Weights of a small mixture-of-experts language model, trained from scratch on English Wikipedia.
Size: vocabulary 16384, 31.1M parameters.
Experts: 144 GELU neurons an expert, 2 picks a token, a sigmoid router.
Below are experts of layer 10 (counted from 0) of a mixture-of-experts language model. Rows are named router (the router's row for the expert), up (a neuron's input weights, with its number), down (a neuron's output weights, with its number) and show model dimensions 160-239. Each number is 128 + 24 x the weight over its row's rms, rounded and kept within 0 to 255. Numbers have three digits each.
Before each expert's rows: a language model's description of what the expert responds to. This comes from a sample of Wikipedia text that the model never trained on.

# expert 4
Description: Spaces and word fragments. Bare spaces before numbers in tables, initial capital letters and word-start fragments, such as re(kindled), sp(ells), Sa, UTC.
router:125152128114125161168128147107108100096094151114127133123121149129166096178102105149056088138169139184117116098114136178101140132105134149158125111094140091103128120110095131104102133106118119144116170105095151124155126127133079115138124129
up0:137153111124111140097130082141105109114149128109158072153175122100141107133106146161160121175087121115131140146095111151117156143160156181068185117182114153176126147141139136133049133110100141126155163145121134129137145136156185120160148124
down0:136099141127175166139123123112146131105116140134146169106121116117124130135124150104143128102147122138166082123120146145153192145141095132142170077144080144114107108114123104146121120162097152127134159075099131140142131141133201122132141110
up1:157122130113146127192140130120145081128110178126123124128125151153120135103169099130153097132120118135158152144085141137145163146101155113103127126168129118074104107131168094128099107127128087141121132162096131178097145183101119141156154146
down1:122151084141093148155087129104134142102154135100120090140158070141088097166119091156110142138136125124111126133130152115119108174149149148130116115185123130155100105127119131105121099085168139104134136121092170136105115160099094134102154132
up2:120137104079146104122136129141104102133181090123136161179114131165136130121126139128133115105129096107134155110124164159126150082158121120098094127105122101120102161108151120136078127179176133153146059128117172135158148149124085141120160097
down2:134118118135099166128112088165108097126136139101159131131115141141134120105119123163135108145071105116164098136131127166127168090142101158133115137105119089157118157203162109114155164159134086128112096137128167179143145123135090149116136108
up3:117100103131164190134096149143120126084140128106160125116152102111139120133133117131127104170126073181075132129079146137143158151118121127147134129163121096129124118150122173143137101128133129114141084130150169129104153174168109088089153171
down3:182119107122189165070122150146125158122125119124143115096090126158154114138051120106120117142159060153125148118103141131143146133121139143176132139140090106130161081138118111131136122116106179127125095105102119106110138140108124119113150137
up4:107113139098150073095109115125113133106081101118152108121096103156146115162187107121150157096151148123092109135148099160130106087141075154119134168161087156095110106138133128068129138140132145174146124108086134104138135113141117074112137092
down4:165141094168167162138094103122126140115135162118177102154164109128121087100149114116132091160131097133076148093146129145123113114112150102102113123166112115120097163126106113120079140135102099184139124184102151124118146092130130171148112112
up5:183097084115119177134103123111135139111153179134125106163099139158155134149127152147128126111103126130136180181120102165106091108101123132121164144132079114129106120135119101129112125088145110140151132141107125153113097124155143129135096093
down5:092139097111107137113126109155115096095089124157108141107135138122119170106113097145146108137164155122167128107104112162091120113102106139123140115107083143118157099118145161091148118057120121102139121163103120146067135135141105130120136114
up6:135158104140149123092110143162139131125145121051135149158124133152140110163129132125121104138123157138093144161106141048115177156089148116158135127122097151148113087121116124092106107161176117166157135078147112197096155207160118101172115127
down6:143145152106148103141126103116124140158100141104174111158122115128141146168184122152118114123117104139151166157107084149116131110147125090132159115139129169139115085121096115168099127143115103060139139135119133144131109126104107101130135130
up7:109147170130124089125093140116174079143159136131123098111151061125102141128079137111155133192113124127156105130167138115103156107148134141103071157153125107118104095127127121138118099156147112182113145105101108115129141132117146119147155081
down7:094111167163162118168151117137065112145119084108161104135108153099135081124095108123126164117136125136139058121114115149132136102134055132155135146194139101178135157135115067133107104148074123142111130104123133138128156164131164133124150122
up8:159126162120122138169148090137138109148118130086138129109100090082154152109156137139132122110116145147143153122139173199144171137120129153126112115078140107143119110125136122108192134092105108151132100108130093105136190100173119130143131158
down8:154098062119152045115119150154077117100104145141105111087167118100149080151154112125090139177075101099151107111159120157112139124128133104147117123103127109153095130143109148144151154100126165139112146110140085115132146136129120126151109139

# expert 9
Description: Nouns after articles. Common nouns and month names right after "the"/"a"/"On", e.g. air, aircraft, land, business, June, effigy, homestead.
router:133169150161092158081104124117136129137097121129121123120163134161144099115100132115105149113092159096102130104134109160115110182153179131214094171133113123136128151099142115095163124121104105138123137091142115104115138116133113104122112199
up1:132119163125141142125111094142101128130125110164088094135115155133132136125146135150129158134188155139102109140126137133128097127135108083103153132131110131075123131072129122106120150130144117112158129114124127131095157081143152109123119109
down1:102122110133130158117098120102158121099150138099099144152143176100101117116136164090143126135061133129113111106167139150103113099175153163118169142134098093154129159089110142152146087121192096134137144089132134126121147137122147082167116125
up2:121098144131156096087121131162139089117106156086105127142124169129092152106132131107174097135112131097104126099095111111124115157147157156142087155126114105141116108137131126130112147083155182138111125119095120099125127146126124131146125113
down2:109138100127138140085133167117115119053132105117193066130161134117144142140130114113162146142133165137146161147133083104120148135127132159128136111088145120094103093175142145134165156142148142098097097125130129092102152128098117128152114116
up3:114146130078092140144113146160145111102138139104127142149117118117122140147153122099142133107154120107139101145133128129118126094173065139137137092122110148115140142142167080139172102130148116133145115124124205112128129104117133128129121161
down3:124109125163155154125130129103113090181137142104119121113164080161115164111130163130116131142142069086091102135143103154124131133121108173075087128138112151158119147103159142135143144130127137177135148172159157165128152143078114149115108133
up4:127117138143132141111120148126111097091121165079115119173133132164148051173116136130121126114102165108145128144176115104147142125115166174144115153112144113092111084101132111151138141086128133131107142148114135139121120074134109144132145123
down4:151164096126133125122154169115078117104150140160094114144135067097116103115125103128177134142155121154132144120178100166135105051149151110141131157138183133089112149112156116128134057125123065116136146127149157134121122114135139124150121092
up5:108124113104148105146127145122133106096128133148098148091104135119084142090093098110126195085144080100086142190157154163129148109085066141157143122100129153128122125154088143119149156109129141124143138124098148160119131116171130111100151121
down5:132082150116136141122178122143095123156138140138121101102097136103096147130123098126104147123150094157139119133164108134105097098129099147134183084102112118137148145133076139148121147122109146122111101154114173119107115137137110094141119128
up6:104104144144102129163108169128157127109108122118097110121127124108155098145122107106101068101121147180152144146144116155097114114123111120076117116101121170148121077114158144126110120108120113170130174082156143116131102149125091151157102141
down6:150157097104118135146120131119142182124121092137169113128119121128108168133159130154093129121146179150117112142084127116122158131081120099132142124053098125127084110113130142137152118143147169141114087129141144131123127122130142112148106135
up7:128129143090122153119134109135149094141131193126118132123116111124123159153113137119113106149126137124129170103156161106137095066121172193153112182130142120077144114121153134104073122091134149154175145129115084132099101112122093097124177115
down7:098145119116132106167160164151154103154128127117158174123172133145099145134162123134144173086112111122111109143112122138128158073159097139107105113121135183136104134139126089121130111072103106124135124133130085161116164150081150132122120160
up8:104151151103113122137103142129116100149123143110119116143114119107113178127099141104102138162134159154087150086113103143077139121130141160128146138113128111099085088122162144130141136129134129145152121158120124132122171061119124086158173137
down8:146147151070091134106117119110120129114146136134110143137143120102132136138073090096142094126152086153124108093096116131153163117092140123111126110155141163142083179123077158132158108117116194144146138130164147115095160141087151139128163123
up9:152108145136138145147100088104115147126094150125106060132141114114094136166107128150098150119137146108150105121142117176143147128173103129128105131140098120126116117125106074122150147137118129102177181113141119165103128113180096096114092143
down9:143100145114175105165106143139139119110133128150145086107137132129098105109112132096124136104137133167144120082162127139138159118095178123149123149092121098137100118133149121140148140142094153156146137121142090133136065134109090163118080107

# expert 3
Description: Clause-linking function words. Prepositions, conjunctions and event verbs after "was"/"he" in prose about songs, albums and games, e.g. on, with, announced, signed, Preceded by.
router:143114150171108198152142092171139144163128153143111117151093156127164112155143161123159141137142117125113156102124115105110129162153078102132108123156117141120150163116150119087128129102139125117162127135143129126219145115136135103130107093
up1:141182162097123084115113117139108122140118093133116135121145116057149150206108183115172096174126120137166105134078153091108141128163113114138145153164101155116104139129135128106163144120152099127155101100123137118128141147099102161149179076
down1:169121080153126086096112141145140125134128124145145099151127127116084075108139116142149118137148111130128106150184125159165123144165137128101085153141143140127112112114137111161105158069138098095133104098138086120118142112088162133129171123
up2:108118128134135104103153132165113136091098079148098119129156120102093121110163164112146110148154099153141110158134119144116170060144131135151139170112102147117122174139160144160132079109141116127128143100166174076186110114128127121142112124
down2:107074117152158080136142028135118146112139168114156082119169110137085137143142135123100080118121129167111119104132146119123110156113155104134115164148140103128121111149127112171147144113133128133119157146145144114127093136108158151143139133
up3:119152147162134166175153093054138073123112170113119126104142176092118127120127111155105107093134140149125102148105118160107155098082131168151154156146142153103082132104140140183131090098150116147115141123160101143120179103146133140145151098
down3:125141116112139132137147087133126116162087098109171117126125103088143156120155119100129148138151136102139129104119147127128137149105151123131150158073143106122112124105173101131084140119135137067152140164128133104164164110125119081149185140
up4:146125118118063149125055087139095102126133113121117162109126153097128166125097147118129141123083140141096114119140088100111124133117148146118158137120080106080124161130090147151123119141133112152160126122142136141122146134129136087141124180
down4:121139113112124163153105117136085134104134139133167078115116128153151116107100098172155111155140135121148119156115176129084123156145132140070130136152108106107151168132121142142154132115110106110147108124113103131130091124137123098127107183
up5:133139122116139147164125142102140119123114109099101142130138135140184130125127086126149153160142124117054177144129136198091128124130121141144116140098104134096101144159126118107141144158148176143130155099126150116125104122118130112185117151
down5:125120148126124130115109131120090086178130142130106112188149147150158125148146122136169126135094167063124118161096176172125111129115107122098155140140128109136109143151087158119090141163150116137145163091134164171120151137137154146123144111
up6:115174105126099130127146164156129109103109137144087109144157066125091082134131160148099133130123115103110148178118107141143134130123149164156143123079152119088095069086082152122118125142129092134125149075112107124148148110127163118174079125
down6:146120123089126107101140133111146096119136138126102146144139114108111108181148134114158140128159144129084138157143121137096146168109140133158117091130118108143105091096138146150079159099132122096107104090161169132125133142101115156119118113
up7:121095159127094120119112167131114106146101137131127131119121126149115125165189086128119138134128135151123147083148198127068144145122118136156118142126120177140074127105138184131127111169123154102109133113120148141118070149122065107152129140
down7:121077105159073114135096087139136133123087115176110135140107153135103152141178077095150143129106118097119118121128141102128122138123136123131101138166134122094129115168105157118100083170122122147094160164160109083155130159095063105149142094
up8:126141167128117095126102129206109120127108151107119097125116135087141098112102157158182096109094140103088128137104115134109132127087115138128119165151111114094131132099174155084137146166109128118178141141123139168100164120092121085141122117
down8:100102139106137152156130094128111163097109102154152152113138139088131079166114115119111143105155124101136150162153107127107104115069133092149149130129103128141118117173125117107101084158129135116100151124110088138104129148124159141182098138
up9:117133129151095124179139098123137147116126126105093105106165174134122103111101099175120137143148138147097126123143130090063182129120154155135120112138112135143118137156162103129171138085127067164107146124132131157116098116137121133149109122
down9:105119121157100180100114098111184147107145146121107149173100163168123142163119101194158103096099115163166128115139091130119150100159139152132137124122132124141137131157169121169089102126134114130117138126170122138078121093131081146163114126

# expert 13
Description: Mid-name fragments. Word pieces continuing personal first names and other words after a capital initial, e.g. Mar-ily-n, T-om, C-hem-ical, Block.
router:143101100160142154135107143116133120134095163159098181157150136132129137120175140106139149152062130098116134120125142146151135142155124148119090130099154110134148144141105117108160126133115142126146119140134129093156141149082117121089124112
up0:170100170165099122130101113145163145118133147183112098158185189116088070155114089134141099145124123141133136146114129149139122116130121160135130131119122154081097124101131113134140095135177121143194116150136104152125131126134116153127139113
down0:128127072113112103158111152103130170161129156157133120114112160121132124160137131129146127111126158090135139152157111119115144096144130127153153153163140118171152157105125108160151141146114145100100121150131125062086175065114136152138134125
up1:122177134105106111166169111094125093101150184117135113115099141099149127109123116144112148160136107109151099091104118149146151123122126119152117125108140158131144114122131152129147116113131112098102121117110142105113143133127140135184173116
down1:119114145110126137118091108142130122146144101172123145140149082151089124139110155115123116109146144122120147131085088089115132132125102149183133127124087150177101135146086155138126145155127117103149137092100145119089112158095113096143126136
up2:118169125121118133129085099160141106131179154143114161134165121066103096132129132127149102133131169114139135138165101172137149115091091115156117126112135121112143106118128141116125141115135110135097138153115145134146132097136121135155091119
down2:133129132136108090136127106114140121097112184118148168148179092145162106160152138165147082123112137109123119153114126148126116091082152125101138107169134135105144153144068136067126116143092090140082135142109144143129066133135109143165104114
up3:138125092120117130196106162116119112100135132106113082147121101114170111132127122110148091140119077114125159157091116148124149126129113101106154159125099146131111149131191138151141111171139141151106086126116142172126159095099163124165119133
down3:088155103090148144151120166114114147133116147194112093101124123104132124182114107132091109139112138131157118090045132147092088122102183153127120162139123127150145133168123104120117143145138131120114131121123141131126149090092140124134163146
up4:121093106110139128108108102168149114132115142135129109151151067158136108071138170135118119132177139137143115117152123114130121110156136149128092168095132140140102084089152128136117204115128109157156119105135146117147128166112158144117128132
down4:109105134136168168131113140127112120165115089128149132116164128115121110122087183067143149109122140125122117102136118131152158143146123160155132151129119111133143111104098173109141156109122084173136166148156154118131146119083119144113133077
up5:158120086145083158131117094176099114174147135152092126081110107082155168108113139141186114116137123134117171126095118134140118107146105095158147124142119162112096154119161135098118132110141103167109106131171130173099105112147154115166077098
down5:185136120087092097136098144122098100137118137136148129139093126137149124150144105106109149127110147105138124156143145084089110147096103111138134161138130123098094121128126155154112097153090110118114060138139135148130150086102122106120123120
up6:143130122094169157164122139143099129120166162123106128162127126095069131098133122137170158117146102128145121153089112129120128138123122134153134113118089152108121157135162142126112117130163092132104152132146149193110132134135185136146143112
down6:096095111115137131155098143150131163134132131151128133158100118122126132108104125117118171122139161160135113128110199087137095150101096142116120119139152147121157140141105104142092145118154130109114149092152102146123122185058085137192109135
up7:105090128148151117106146155127112142118122170157084126124133086134118106158111099172116168086142161160170175135105140129124105117102096148102125164091113118088138119143104124082133134129111060115122118101098126107092128147094114133129116138
down7:127107086080082170093159109114145126118105119094103135088108158168127080115145140132152124131118131150112111146130121148120097127116125155128153131090117121150129173128114154122107095107150147150122116117118106121097111126108121143110121163
up8:147129133099115159161137103146131113154122113142106137131145117145126092112116091152102131105109143129062140137112153142139149117177153142153184134119137096093143134166178170130132175079131102149157141123101117103111121094127140127114132108
down8:115115147130131152106136082174129125092121124133087158125098142100120127138119126149097167121110137113145122119122135148123157130140094094091114163144150110128099108154155119145126127141138176101126146135153134151130136144132091125137115140